Below are experts of layer 5 (counted from 0) of a mixture-of-experts language model. Rows are named router (the router's row for the expert), down (a neuron's output weights, with its number) and show model dimensions 64-127. Each number is 128 + 32 x the weight over its row's rms, rounded and kept within 0 to 255.
After each expert's rows: "comes before" lists some tokens at least twice as common just after its tokens as in all text. This comes from a sample of Wikipedia text that the model never trained on. Tokens count by the router's weight.

# expert 227
router [179 164 175 125 122 136 206 125 114 125 158 130 142 178 178 137 109 140 112 119 154 112  96 104  89 160 144 158 130 145 115 148 141 112  92 147 136 162  97 160 130  95  98 160 108 119  91  96 143 252 127 136 111 100 113 103 126 161 137 173  90 171 160 108]
down0 [ 94 105 140  86 110  91 182  86 118  65 185  37 157 111 148 117 125 173 161 126  63 104 113 105  71 149 112  96 125 172 104 120 150 159 188 156 179 159 145 118 162 147 110 135 113 186  71 123  95 115 133 162  89 107 114 120  93 163 152 105 124 159 136  99]
down1 [174 113 115  55  93 101 117 177 114 109 116 146  73 118 137 120  97 161 138 134  77 154 146 120  74  91 202 118 170 161 120 144 111 161 160  51 169  87 132 189 104 107 103 142  95 130 188 126  74  84 100 148 114 146 135 137 136 136 134 148 128 129 130 135]
down2 [138 149 125 133  66 128 129 143 159 176 112 114 181  88 103  88 117 125 107 148 105 128  89 121 145 122 178  64 124 131  97 149 133 168 158 148 125 151 132 124 181 109 147  71 158 125  69 140 113 140  86  53  89 140 166 174 147 153  62 162 100  83 125 108]
down3 [132 133 106 128 157 148  82 117  99 165 107  68 151 147 106  91 140 169  97 149 147  51  98 177  91 151 105 130 126 114  95  86 139 117 110  86 152 125 119 115  90 131  84 172 135 128 120 140 122 104 179 134 123 121 125 155 102 145  98 111  96 143 165 127]
down4 [140 142 167 113 154 162 102 121 136  96 150 191  73 155 115  89 129  85 163 132 143  44 132 148 104  97 123 140 100 120  91 141 129 135 102 157 147  83 156 126  89 108 110 105  87 151 161 154 137 143  95 122 112 168 114  41  92  75  68  88  84 160 116 177]
down5 [151  91 177 171 212 118 126  79  94 126 125 119  59 126 122 117 126  94 143 144  85 157 134 150 163 100 135 112  59 111 168 146 134  83 161  83 157  95  98  66  98  98 144 120 158 133 182 135 145 108 186 128 120 124 121  88 113  72  99  84  76 132 145 138]
down6 [ 76 166 176 146 106 168  73 116 175 124 124 109 150 137  57 142 128 130 165 129 100  80 119 136  27 146 122 159 107 176 152 145 138  97 131 102 142  74  91  88 137  91  49 112 193 113 158 193 171 152 175 134 178 168  85  71  89 152 148 145 109 107 130 101]
down7 [101 135 124 115 110  78 148 122 102 138  69  87 170 164 163 179  46 102 145 133 161 161  88 149 209 144 120  76 102 126 148 100 114 121 109 133 170 105 106 145 189  90 137 133 135 122 133 161 110 184 122 113 159 120 137 146 168 108 146 145 147  98  92  16]
down8 [114 159 145  81 119 142 107 127 136 178 164 142 191 168 104 135  87 114 108  89 116 154  99 111 123  96 146 104 136 102 178 116 174 117 129 130 133 119  78  91 161  74 180 116 123 119 155 186 128 130 130 109  79 146 116  73 113  92 114 113 131 100 130  93]
down9 [134 141  94 136  82 160 146 152 146  30  91 154 117 135 219 100 133 142 168  98  90  84 184 100  77 106 120  90 184 114 126 139  91 129 105 159 124 110 164 135  98 174 152 171 176 131 141 126 118 130  95 122  72  88  91 117 103 143 178 129 107 114 131 144]
down10 [148 100 139 123  66 134 142 123 118 102 125 171 170 110 131 106 119 165 135 177 151 133 145  94 107 169  74 127 104 161 104 101  74 164 148 176 135 108 110 141 110 152 108 148 121 133 136  81 199 127  92 120 147 140 161  74 153 190 104 161 168 117 123 132]
down11 [136 146  72 173 141 135 185 100 184  89  65 106 177 112 191  96 129 104 195  79  90  90 115 149 123 168  82  89 158 139  77 104 121 113  98 172 122  53 131 133 148 118 126 197 125  70 106 116 175 168 108 132 203  84 134 145 125  72  89 132 130 122 104 109]
comes before: "1", "0", "2", "9", "8", "7"

# expert 71
router [202 107 154 121 128 126 102  89 140 108 154 111 169 179 176 125 161 169 116 112 185 135 100 106 104 148 153 131 158 139  57 107 166 134 155 136 143 116 123 120 111 145  82 130  66  96 149  92 120 178 117 119 157 175  93 100 104  77 170 177 114 207 119 154]
down0 [169 114  97 166 154  81 135 117 145  86 130 115 123 120  72 114 116 125  97 144 154 137 174 124  81 180 123 162 123 134 132 152  96 112 155 126 204 215 133 115  92 122 121 124 150 132 118 106 115 157  88 124 149 120  99  92 108 177  63 119  96 138 142 177]
down1 [157 129 160 217 165 154 124  81 114 160 148 129 142  93 131 104 110  91  69 100 127 110 118 155 162 188 161 165 136 114 124 167  88 112 117 137 146 160 105 112 100 154 162 167 136 135  98 152 185 139 116 154 215  95 154 177 116 163 117 115 157 109 158 159]
down2 [ 95 190 127 132 120 115 192 109 166  79 155 134 138 204 134 168 132 185 169 109 141  80 164 144  92 113  89 150  87  58 119 157 104 123  99 146 146 100 125 131 130 191 169 132 134  83 128 110 105 144  85 129 151 201 140 175 111 131 107 135 154 135 136  80]
down3 [142 152  70 162  89 116  74  96 136  85 102 154 101 161 162 188 152 165 168 139 119 153 161 117 109 162 126  81 123 130 133 103 164  93 129  94 139  98 182 103  86 165 125 140 105 137  65 129 155 103 109 141 118 130 164 159 106 138 151 106  81 113 192 165]
down4 [173 166 103 142 139 108 134 124 145 106 178  63 138  91 127 100 165 119 146 183 161 126 121 128 115 174 169 167 114  93  95 150 114  97 105 177 131 142  72 122 140 125  88 190 110 121 130 115  87  97 125  96 138 188 130 112 105  87 129 120 186 112 159 118]
down5 [150 113 144  93 148 127 146 102 114  74 121 136  31  93  78 126 180 143 119 108 129  96 142  78  80 137 151 166 159 132 101 174 119  81 125 125 121 127  75 148 156 113 159 141 151 142 129 120 123  94  99 167  89 118 150  83 157  91 110 158 122 134 158 167]
down6 [162 117 109 135 141  96 118 140  98 115 138 144 120 128  74 142 119 172 185 159 119 151 118  77 111 130 204 105 114  55 155 165 113 123  87 109 104 135 124 157 138 166  92  63 130 175 143 160  95 103 128 146 101 102 195 127 167 199 170 120 144 132 125 111]
down7 [ 92  70 138  82 170  95 164 144 135 109 188 167  64 127 104  93 160 111 127 110 161  55 163 108 138 112 177  84 118 143 108  89 125 122 108 167  88 107 140 149 139 154 171 136 110 112 171 108 145 114 161 142 139 142 119 110  97 123 115 111 142 186 162 135]
down8 [168 125 143 159 100  63 150 120 150 124  82 146 170 160 103 154 121 122 121 133 102 153 108 148 103 159 121 124 102  98 106 107 110  92 156 188  98 118 145 140 184 128 157  95 130 124 162 180 144 159 194 169 114 160 143 185 173 130  62 105  97  79 152  70]
down9 [ 98 105  98  99 120  53 109 121 145 128 152 129 164  68 130 130  88 187 151 117 110 124 121 202 135 119  79 141 197 137  86 128  75 131 125 128 100 131 151 126  76 159 157 117 185 183 134  81 148 112 137 113 137 157 120 123 135 162 188 146 137 104 167 111]
down10 [102  85 169 165 164 165 101 131 123 143 178  68 129  75 108 185 127 116  58 141  81 109  39  65 103 141 101 103 121  91 118 125 179 140 142 178 166 116 119 147 174 155 130 136 108 137 120 109 175 154 157  99 162 110  82 181 155 147 112  75 149  89 172 130]
down11 [189 148 155 124 146 144 115 137 141 153 127 108 105 175 111  91 139  61 115 141 136 143  98 156 178 125  55 187 176 112 140 131  71 149 182 127 131  56 135 227  93 159 134  72 133 137 160 201 144  93  69 106 158 158 170 168 136 138  46 126 105  96  95 167]
comes before: "1", "2", "9", "0", "8", "7"

# expert 133
router [142  90 160 122 129 109 131 132 109 114 184 107 124 177 117 103 158 122 127 122 150 143  89 106 159 129 192  66  94 171 114 134 143 153 119 100 141 132 112  91 154 142 130  78 138  83 185 134 129 137  66 141 148 133 154 121 122 108 172 118 145 131 123 103]
down0 [147 157 177 170 142 148 119 157 206 162 115  85 132 113 122 134  97 110 102  93 148 110 173 120 136 145 224 132  98 117 128 114 100 159 211 173 103 164  86  47 127 110 134 120 112 143  46  98 136 127 125 109 110 147 101  97 119  98  80 142 126 234 123 172]
down1 [150 168 127  77  86 117 142 115 123 105 175 149 101 151 134 165 143 120 190 123 125 125  72 105 164 127 153 118 130 110 146 111  88 147  97 131 146 135 136 135  56 117  85 128 137  46 130  76 107 117 195  88  97 100 167 113 114 127 126 100 102 163 155  92]
down2 [ 86  74 143 131 127 157  57 107  81 185 140 173 140 139 156 168  89 109 122 135 172 177 124 136 115 138  96 129 135 187  60 124 106 113  92 132  96 112 151 138 179 117 143 154 144 121  66 117 137  80 115 163  94 137 158 149 167 142 160 168 135 115  95 112]
down3 [191 111 123 161 130 102 221 141 109  87 153 138 186 140 167  45 167 123 139 156  90 122 149 138 140 113 134 143 119  87  86 159 153 159  92 140 127 216 146 133 104 103 135 111 151 120 115  84 168 106 176 137 109 136 219 163 118 123 185  72  92 120 156 163]
down4 [107  97 139 146  68 133 155 116 102 136 171  86 134 150  68 121 163 176 111 125  65 167 162 108 159  71 111 139  98 109  77  95 146 189 125 123 120 108 107 126 144 118 108 157 115 187 192 162 239 120 123 169 103 149 130 165 162 152  96 160 124 185 101 200]
down5 [ 78  99  92 205 103 148  96 107 100 137  75 129 167 116 155 100 108 128 142 106 135 159 132  86  99 118  94  96  78 128 105 123 160 133 180 120 121  35 161 105 106 119 155  98 169 119 158 154 171 120 102 108 163  97 142 144 120 172 148 174 111 163 117 110]
down6 [154 156 108 123 110 162 117 115  90 113 120 109 148 114 167 108 114 134 100 185 160 129 146 133 140 226 121 130  78 133 129  85 182 137  82 151  66 149  93  75 187 176 163 132 182  99 126 115 131 127  85 148 158  94 118 203  99 136 119 154  86 130 111 163]
down7 [149 126 101 154 146 134 166 127  88 144 148 153 131 115  87 116 136 152 137 210 140 147 102 117  51 177 156 156  88 100 183 158 144 100 174 133 102 129 118  69 162 126 126 119 109 171 125 192 145 175 110 180  99 102 128 133 161 162 117  83 114  88 131  85]
down8 [115 154 119 147 132  89 138 135 110  88 115 142  79 110 119 111 150  74 140 147   1 132 140  71 191 106 141 108 111 139 158 122 141  92  96 185 128 152 139 176 154 123 123 122 158  92 153 126 133  83 138 146  99 103 161 103 142 103 164  80 100 124 162 102]
down9 [188  93 110 122 149  99 148 101 123 131 126  96 114  81  85 161 128 172  95 153 121  97  61 129 161 111 108 159  90  97 177 160 178  80  85 115 137 155 185 147 150 153 147 100 119 122  97 126 120 194 127 122  94  87 145 121 120 118  98 120 120 137 123  79]
down10 [119 189 132 147 157 120 159 143 162 122 163 187  99 114  84 157 136  96 152 187 170 114 150  80 112 138 224  90  98  92 139 131 204 148 178 148 134 161 127  82 137 112 131  66 108 127 141 111 144 102 116 167  81 114 129 109 167 131 135 119 159 191  79 150]
down11 [107 137 128 143 169 141 100 154 152 142 134 128 154 111 112 135 104  87 141 118 139  94 142 190 106  59  79  63  92 162 158 168 138 108  91 121 153 133 167 160  93 122 132 206 123 120 128 129 132 151  94 115  96 137 126 115 159 138 163 182 133  85  71 122]
comes before: " by", " to", " in", " as", " on", " for"

# expert 160
router [148 140 156 134 128  52 116 110 122 111 129 208 186 141  94 159  99 155  97 143 137 140 131 110  98 243 187 152 118 167  80 117 113 161 165 155 112 171 121 134 164 122 157  94 158 142 125 119 134 181 132 138 107 146  94 151 153 159 121 140 183 104 109 146]
down0 [137  84 132 125 125 130 134 107 149 145 125 144 152 134 132 141 163 136 140  95 110 136 152 133 150 107  99 155 142 148 193 141  98 145  68  89  61 176 147  82  92 140 144  80 134 139  80 124 142 171 128  91 121 173 117 118 164 129 142 130 122 123 125  86]
down1 [182  96 131 113 185 200 144 179 138 157 124  94 129 115 109 173 136 124 105  73  78 159  96 115 159 143 168 101  84 101 142 135 168 125 159 131 179 116 127  74 121 169 103 111  68 136 207 148 223 112 156  79  79  92 110 132 115 154  77 126 130 145 126 171]
down2 [144 103 120  98 149 139 158  94 119  90 143 171 139 164  83 185 156  97 150 141 114 144  90 111 121 144  96 124 123 183 177 113 189 139  83 137 134 120 138 168 161 146 107 116 141 104  62  79  74 145 162 102 149 111 106 174 168  88  88 134 130 141 113 104]
down3 [198 138 115 152 163 153 193 188 152  95 167  74 125 112 115 105  96 154 144 116 123 161  70  95  97 112 141 103 156 129  87  93  93  83 117 106 156 170  95 119 135 134 187  65  93 145 117 126 121  80 154 153 150  69 118 123 118 119 138 136 160 170 113 147]
down4 [128 128 116 116 123 170 130 157 166 165  91 187 150 132 173 135 150 190 141  85 182 138 145 178 119 125 126 129 172 167 183 185 101 133 144 148 166  83 123 139  34 125 127 105 109 128 119 149  89  40 131 142 117 132 132  98  93 141  86 133 102 109 107  88]
down5 [123  66 187 107 168 119  89 134  91 140 113 181 103 129 116 130 138  98 151 148  86 158 165  98 175 105  96 111 188 128  86 157 140 182 184 167 109 106 141 150 137 128 181 119  76 105 111 122 121 116 111 125 159 217 165  93 142 148  68 165 108 114 119 145]
down6 [ 85 126 150  77 170  73 224 135  71 115 171 124 182  99  93  89 124  83 118 210 130 145 125  83 105 153 162 162 159 162 150  74 157 118 138  73 126 160 181 163 168 117 165  52 142 166 150  81 110 179 148 133 168 122 101 117  97 173 172 175 165 130  77 129]
down7 [108 130 135  95 112 150 124 152 155  74 133 144  75  93 116 154 103 118 141 166  71 134  87 227 130 165  79 117 119 123 126 170  94  79 155  89 121  72 151 135 125 154 102 174 114 166 136 130  95  82  97 176 192  81 153  99 157 101 129 118 194  55 155 136]
down8 [109 143  80 115 117 104 134 161 101 108 126 149  95  88 117 132 103 111 139  57 124  50 128 109  52 120 109 129 150 167 147 146 140 173 110 102 164 135 174  97 157  95 142 187  99 118 164 102 113 128 142 150  98 125 153 107 139 108 185 109 133 105 134 135]
down9 [101  87  92 142 143 110  92 139 130 144 112 164 110 111 174 154  62 127 104 176  62 125 158  59 145 123 113 107 141  86 143 129 137 131 108 143 116 143 119 127  99 135 133 122 134 125 124 125 131 121 107 125 113  53 161 115 147  90 147 178  83 131  98 119]
down10 [168 124  87 121 141 103 138 133  45 126  87 125 154 150 162 127 122 190 130 128 115 117 150 181 113  97  92 134 124 121 127 104  93  95 168  94 129 140 129  72 124 116 167  70 119 142 172 175 139 158  96 160 127  87  87 178  65 115 172 147 228 153 120 109]
down11 [127 103 105 181 145 119  89 135 182 124 194 132 149 138 157 134  99  75  93 164 106 189 156 169 128 178  62 151 101 112 138 147 136 120 154  94 195  90 131 150 110  88 124 218 157  79 145 155  98 113 123 128 157 130 145 114 143 114  99 134  93 155 109 181]
comes before: "-", "\n", " ", " to", " The", " Nominated"

# expert 56
router [119  86 149 118 142  78 155  66 110 106 106 172 112 178  76 109 208 157 130 108 126 176  83  95 160 134 190  72 101 151 111 108 138 134 137 124 103 142 131 144 135 179 105  45 121 115 160 171  92 218 103 171 191 114  66 125 115 103 121 128 153 109 115 113]
down0 [146  56 105 146  83 121 128 199 146 148  99  64 130 125 124 107 132 161 168  49 170 179 135 182 107 106 146 143 118 172 132 154 138 122 154 126  96 110 152 103 115  83 138  74 140 139  88 141 116  77 162  69 209 120 127 132 117 150 109 117 115  96 133 133]
down1 [112 127 117 144 128 127 161 128 120 137  55 144 121 164 104 131 113 180 118  93 118  80  65 125 115  91 110 121 118 140 154 106 173 160 142 168 133 143 142 103  93  95 121  84 133 114 130 162 143 172 178 196 180 102 112 120 121 166  82 137 146 130 130 115]
down2 [163  70 117 120  90 124 119  53 120 169 180 113 124 118 116 123 160 141 139  83 106  95 131 188 160 121  97 115 151  96  99 142 172 107 135 156  57 200 115 152  91 168 134  79 127 139 137 141 164 128  78 149 111 196 157  72  85 127 157 113 124  86  64 140]
down3 [147 129 161 125 162 144 123  72  83 103 131 107  71  78 108 166 121  72 101 120  95 149 134 127 172 118 141 105 199 101 109 131 102 173 161 129  77 129 112 181  80  95 101 177 133 111 142 130  86 128 133  99 134 127 132 121  76 167 111  97 101 141  84 153]
down4 [162 154 164 189 117 159 104 152 158 158 142 109  79 106 141 164  78  61 150 103 177 172  88  63 149 146 191 201  66 121  98  83 141 111 167 113 117  77 155 167 139 114 165  80 137 162  90 118 148 107 126 158 137 168 114 164 133 149 122 152  88 152  94 174]
down5 [142 156 212 131 127 145 132 132 120 165 116 135 151 121 146 132 129 164  67 196 172  98  99 103  95 137 160 146 106  99 151 166  88 136 118 117 120 113  93 106 135 111 167 141 119  94  98 168 117 149 115  89 107 117 136 132 112 193  57 170 135 187 149 125]
down6 [114  87 132  78 118 123  82  99 101  86  88 127 143  70 108 176  71 131 196 120 107  88 147 113 132 137 145 120 102 192 104 156 136 132 115 101 128 133 136 111 114 116 134  97 102 147 134 146 165 121 129 187 130  75 182 138 120  69 157 116 101  67 129 114]
down7 [ 87 107 125 125 164 135 155 129  84 137 146 166 123 157  92  80  88 120 175 145 148  92 157 109 154 130 122  92 140 133 144 142  80  80 103 134 120  63  95 184 123 105 150 114 142 119  65 160 117 188  62 123 135 146  87  66 157 170 195 138 104 170 131 136]
down8 [166  99 135 136 136 189 116 128 117 127 145 117  88 112 112 209 126 126  84 141 187  70 139 141 131 106 115 135 142  84  98 137 104 145 138 126 120 129 119  79 137 139 131 125  53  95 135  53 157 106 119 165 132 161 168 115  94 139 122 178 142 153 139 171]
down9 [117 115 120 119 170 104 173  87 160 121  92 113 163 146 102 100 146 152 170 122  96  71 194 135  93 132  90  77 112 113 167  93 192  97 155  95 117 157  75 128 117  92 110 139  92 141 139 114  90 132 138 148 151 152 127  80  93  96  89  49  99  83 165 121]
down10 [172 163 130 130 148 158 140 161 104 171 139 148 166 139 119 120 108 104  93 162 132  81  98 100 116 118 140 166 132 121 126 155 198 164 175 109 130 147 142 127 148  90 108 116 126  62 108  42 126  99 194 112 128  75 125  86 126 109 115 190 192 156  70 183]
down11 [110 122 189 112  64  84 128  82 143  90 124 169  95 162 144 208 134 108 189 110 130  89  86 120 145  98 115 128 138 129 102 102 136  95 155 142 118 146 122 122 171  46  51 131 117 135 159  91 103 121 159 109 119 179  82 134 155 115  54 165  81 154 114  77]
comes before: " the", " to", " by", " a", " in", " that"

# expert 94
router [115 120 129 126 151 132 114 101 180 107 159 163 130 142 139  98 149 177 118 146 132 190  89 138  86 127 148 201 165 103 189 115 155 173 178 122 141 154 133 105 142 171  61 121 127 114 110  86 103 140 141 155 113 152 160 189 138 109 135 100  81 175 116 147]
down0 [106 115 149 119 117 133 111 147 140 141 206  94 140  83 128 146 129 129 128  95 186 154 127  86  82 104 111 105 182 180 141  94 107 133  81 144 104 118 143 158 140 218 137 142 156 140 187 145 155 172  96  85  84  55  86 137 141 160 138 129 170 178 142 100]
down1 [153 136  54 162 145 130 156 114 105 173 126  87 124  81 135 154 118 125 157 150 141 120 149 154 160 166 107 114  85 179 170 119 179  82 103  63 187 194 143 101 107 171 133  99 140 114 142  87 134 149 125 106 152 152  99 107 130 125 114 205  89 127 122 150]
down2 [117 108 127  80 155 168 158 126 156 129  88 124 147 154 143 186  98 131  63 165 122 128 122 130 118 200 182 118 137 135 148 163 115 118 129 136 174 138 143  95 149 140 129 119 110 101 122 155 168 113 111 116 126 118 104  97 140 167  89 135 130 159 103 107]
down3 [148 160  87 135 173 141 195 103  86  80 124 186 146 129 111 123 112 166 134 159  80  69 152 150 138 124 161 101 159 144  92 145 120 145 114 147  85  97  70 110 127 138 107 169  82 107 180 153 109 159 100 155 150  85 149 111  29  89 122 162  57 149 202 142]
down4 [149 119 111  87  96 193 155 124  95 140 172 100 174 168  93 104 135 115 137 130 142 173 156  95 109  91 156 133 112 143 109 152  87 158 112 142 140 102 164 133 112 109  79 105 122 151 149 130  96 118 113  93 134 140 109 110 141 194 133 160 111 142 126 142]
down5 [114 134 153 133 131 167 135 121  82 104 160 150 138  59 115 148 145 174 163 148 136  94 180  71 141 113 127 140 107  90 126 131 129 139 173  66  54 154 115 155 114 155  73 100 141 141 111 135 117 133 173 111 118 132 147 113 152  89 175 103 169 103 117  71]
down6 [107 141 131  58  82  94 103 121 157  82  84 174 107 107 129  96 107 137 151 103 202  96  84 112 159 122 156  79  88 135  71  79 107  81 162 126  96  98 198 180 165  76 143 145  77 125 151 137 180 122 120 140 140 109 127 120 128 165 165 125 116 121 109 170]
down7 [131  96 110 121 113 188 115 127 121 125 157  97 149 105 106  73 144  94 107 142 123 166  70 126  14 193 101 118 133 155 116 120 147 111 137  98 164  69 130 101  97 126 169 160  91 157  49  96 145 149 159 123  95  96 112 147 123 104 112 151 120 145 142 112]
down8 [163 134  64  44 153  79  93 160 109 106 180 133 174 122 147 134 116  81  76 111 133 100 102 155 166 112 129 129 119 152  94 131 119  71  99 115 134 119 141 119 195 192 165 146 120 147  90 183 148 136 178  99 128  96  94 136 117 113 183 155 124  98 192 137]
down9 [192 121 150 140 140 114 151 196 127 113 104 177 154 114  68  89 150 122 145  81  90  97 138 147 158 113 118 151 147 108  99 155 155  82  99  97 104 225  98 142 116 145 159  65 107 140 179  56  98 150 134 159 113 117  76  99 100 132 145  95 209 133  76 127]
down10 [ 82 120 109 136 123 143 138 108 146 113 134 104 170 176 191  77 157 164 161  73 141 122 152 110 123 123 181 121 106 177 109 150 134  96 124 141 121 159 145 127 155 115  63 191 161  97  86 113 133 136 150 104 145  93 123 137 142  89 112 191  77 170  75  92]
down11 [133  84 162  88 125 154 133 127  99 153 132 107 183  95  83  76  98 157 163 178  86 135 149 128 191  79 132 170 164 153 102 142 169 190 118  95  71 154 131 126 131 118 132 140 149 176  85 122 113 128 182 175 174 146 165  96 163  92 136 139 171 105 164 148]
comes before: "0", "9", "1", "2", " century", " years"

# expert 9
router [180  89 150 129 120 125 110 141 125 104 168 168 148 132 106 153 107 132 107 144 128 111 117  89  97 254 169 146 149 140 160 102 112 123 168 155 107 168 130 142 153  97 107  94 119 166 182 121 179 177  95 130 135 131  87 106 116 131 159 133 143 139 129 152]
down0 [133  86 158 155 190 102 131 133 128 127  51 176 141 107 118  94 185 151 131  94  87 133  85 123  70 101 116 140 195 145 141 100 124 174 130  94 114 158 170 168 167 181 207 161 172 120 164 163 142  95 113 150 128 113  81 128 151 131  76 140 141 149  72 128]
down1 [161 132 159 121 110 198 143 116  65 180 115 119 139 204 121 144 166  80 138 129  89 136 136  87 129  98 107 123 153 159 139 138 142 200 138 121 137 150 121 159  57  80  82 197 140 114 119 127 142 108 123 131 176 133 139  83 188 171 115 127 179 165 196 109]
down2 [150 148 136 167 165  98 122 159 154 119 188 172 117 157 128 139 148  76 131  76 182 164  78 182 156 158 133 141  95 134 165 113 127 105 165 162 167 159 141 100 170 168  92 186 131 174  89 201 110  99 109 122 213 135 104  94 181 146 157 110 178  66 145  92]
down3 [ 77 123 149 143 146 149  90 151 162 151 105 145  76 178 143 143 148 144 152 138 127 127 137 144  65 128  84  83  96 118 136  90 159 134  97 114 107  99 129  93 202 151 122 129  91  92 113 100 144 141 101 100 107 129 122 169 133 112 127 106 100 147 113 158]
down4 [103 131 133 111 132 113 125 121 126 112 157 171 159 120 115 128 123 105 134 115 140 155 166 152 171 122  80 167  87 135 137 132 109 115 139  94 158 130 107  96 168 138 130 102  91 102 126 131  74 102 126 139 206 166 131 120 145 166 107  87  88 147 105 138]
down5 [132  98 143 121 146 160 153  94 151 106 115 110  62 119 106 132 197  72 165 180 166  88 179 144 135  91 120 127 146 144 116 140 149 127 113 187  96 122 129  79 127  75  88 120 156 152 140 100 114 137 132 108  83 146 100 138 116 151 118 122 146 163 166 128]
down6 [128  99 171 125 145  86  44 144 117 161 143 179 130 162 110  88 118 139 105 155 166 164 142 137 117 116 110 124 200 123  73 133 129 113  70 169 120  76 143 149  93 134 154 140 160  36 121 119 200 126 100 160 143 141 153 158 133  94 153 120 104 126 140 123]
down7 [120 185 136 117 127 116 125 255  95 158 162 143 140  96  80 127 125 142 133 173 130 109 141 167 101 132  87 106 113 111 184 118 172  96 130 108 133 118 128 139 153 114 140 145 108 186 212 128 138 187 138  82 135 120 167 112 130 131 126 124  97 128 171 125]
down8 [158 136 159 147 153 114 148 112  83  98 115 135 162 108 106  88 139 144 121 100 120 123 138 107 149  96 164 128 181 164 108 107 106 166 176 162 138  86 127 137 147  87 136 117 141 132  71  59 201 150 182  83 120 145 148  92 125 143 125 188 104 141  94 118]
down9 [ 98 124 114 122 112  91 144  76 146  38 170 148 105  73 164 130 183 136 126 149 123  85 127 210 183 117 132 112 143 215 135  85 134 128 206 159 147 155 180 166  64  70 146 161 101 117 110 140 110 149 137 151 161 131  63 114 124 174 120 141 124  90 182  91]
down10 [117 120 155 143 134 116 130 105 173 113 102 116 127 138 152 182 132 164 144 146  90 114  88 117 127  91 200 136 126 155 138  82 168 142 156  69 155 107 132 132 159  75  91 129 140 155 106 171 172 208 113 140 134 111 134 169 114 202 113 140 154 150 132  81]
down11 [139 124 183  76 135 134 130 139  77 152 142  61 138 141 128 158 103 174 100  94 167 165  97  99 112  88 100  98 170 104 165 175 107 124 155  99  94 105 112  91 163 119  88  87 139 167 159  38 144 110 145 147 134 124 118 157  83 123 151 129 141 122 190  58]
comes before: " the", " ", "7", " a", " it", " The"

# expert 45
router [124  52  93  83 103 158 129 134  97 145 121 140 116 180 125 105 126 126  78  87 141 116 120 109 134 138 159  91 177 107 136  93 211 108 119 159 147 148 141 129 127 141 145  74 109 102 167 146  83 124  84 166  92 136 128  62  71 152 153 161 134 164 112 144]
down0 [141 177 135  76  77 130 146  86 159 122 150 150 124 173 159 135 140  97 153 120 107 100 116 165 130 140 148 124 139  77 165  75 123 155 137 108 140 124 118 115 182  91 129  93 119  59 229 122 190 132 137  97  66  92 145 140 132 104 105  95 112 115 133 186]
down1 [121  61  86 154 164 115  88 151 113 146 132 119 119 167 104 135  76 135 149 107 125 122  88 159  92 148 116 161 117 101 121 111 118 100 131  73 163  92 119 128  75 150 142 133 143 134  97 182 101 135 135 164 180 108 143 132 154 137 145 154  97 115 158 118]
down2 [126 138 106 150  71 115 128 145 108 108 153 121 156 165 119 119 136 166 110 135  93 172 108 153 169 129 156 173 133 146 180 119 188 109 122  75 119 158 129 110  68  90 109 115 165 121 157 108 137 121  83 102 159 143  80 136  91 157 196 123 168 116 178 135]
down3 [195 130  99 187 108 137 105 100  70 114 148 111  80 129 108 174 173 111 113 145 169  84  76 114 149  68  94 134 193 136 123  71 134 114 124 132 205 230 118 113 169 142 124 174 153 140 117 135 158 153 167 160  74 166 189 138 179 156  99 166 175 145  89 105]
down4 [142 137 151 180 135 150 135 217 152 103 144  93  69 148 147 145 152 195 126 174 121 208 162 132 120 154 100 192 168 137 154 135  95 122  98  75 147  79 134 155  71  98  78 128 121 133 114  94  99 163  68  83 149  84  80  89 125 119 138 122 118 160 160 100]
down5 [190 131 166 139  92 137 177 125 127 190 151 167 169  99  75 117  69 155 126 119 154  99 152 156 159 157 107 156 155 147 153 111 106 149 106 140 156 118 121 144 140  78  43 162 137  96 123  87 110 172 179 149 136 138 156  90 139 144 132 113 173 106  67 110]
down6 [155 184 171 121  95 113 147 150 183 152 190 178 125  86 123  89  99 128 115 178 120 134 108 120  82 104 142 173 172 166  81 168 103 125 144 205 103 133 177 131 146 166  64  97 154  62 168 123  86 149 129  86 111 116 114  99 150  85 143 155  89 129  91  92]
down7 [128 140 107 164 120 147 187 157 108 114 137  90  81  78 170 106 196  98 128 108 160 193  79 161 142 162 105 157 139  81 114 137 139 111  68 129 148 119 130 146 134 122  94 168 122 102  93 109 125 151 106 132  87 109 129 174 160 127 111  91 139  91 100 148]
down8 [149 166 112 109 133 147  76 127 131  96  84 105 100 149  97 113  64 120  67 127 183 109  68 215 212 139 137 161 120  73 125 109  87 119 107 126 157  95 131  75 191 152 144  71 143 187 114 159  93 152 163 130 135  90 154 146  68 106  98 154  89 111  35 143]
down9 [144 112 101  98 117 147 151 140  78  70 128 110 130 119 147 106 120 111 133 115 100 152 113 105 178 176  55 141 116 151 157 120  95 103 128 124 129  92 129 117 102 101 188 176 138 111  92  75  80 113 101 140 141 124 144 116 117 177  63 133 130 125 128 104]
down10 [127 219 145  80 131 162 125 161 167 125 140 130 107 109 132 133 124 112 127 107 111 122 144  57 101 118 174 109 102 188 131 164  96 131 161 182 186 160  91 178 124 110 133 136 153 111  93 153 119 127 173  86 164 120  97 183  94 100  87 159 138 139  73 147]
down11 [155 167  61 116 148 152 158 136  89 118 101 146 104  95 117 152 119 135 135  99 146 101  95  68 156 125  83  64 157 158  86 144 168 164 175 100 180 177 136 178 117  90  94 115 130 144 167  88 143 143 193  70 124 112  92 147 144  97 120 147 165 176 128 137]
comes before: " the", " a", " to", " his", " in", " on"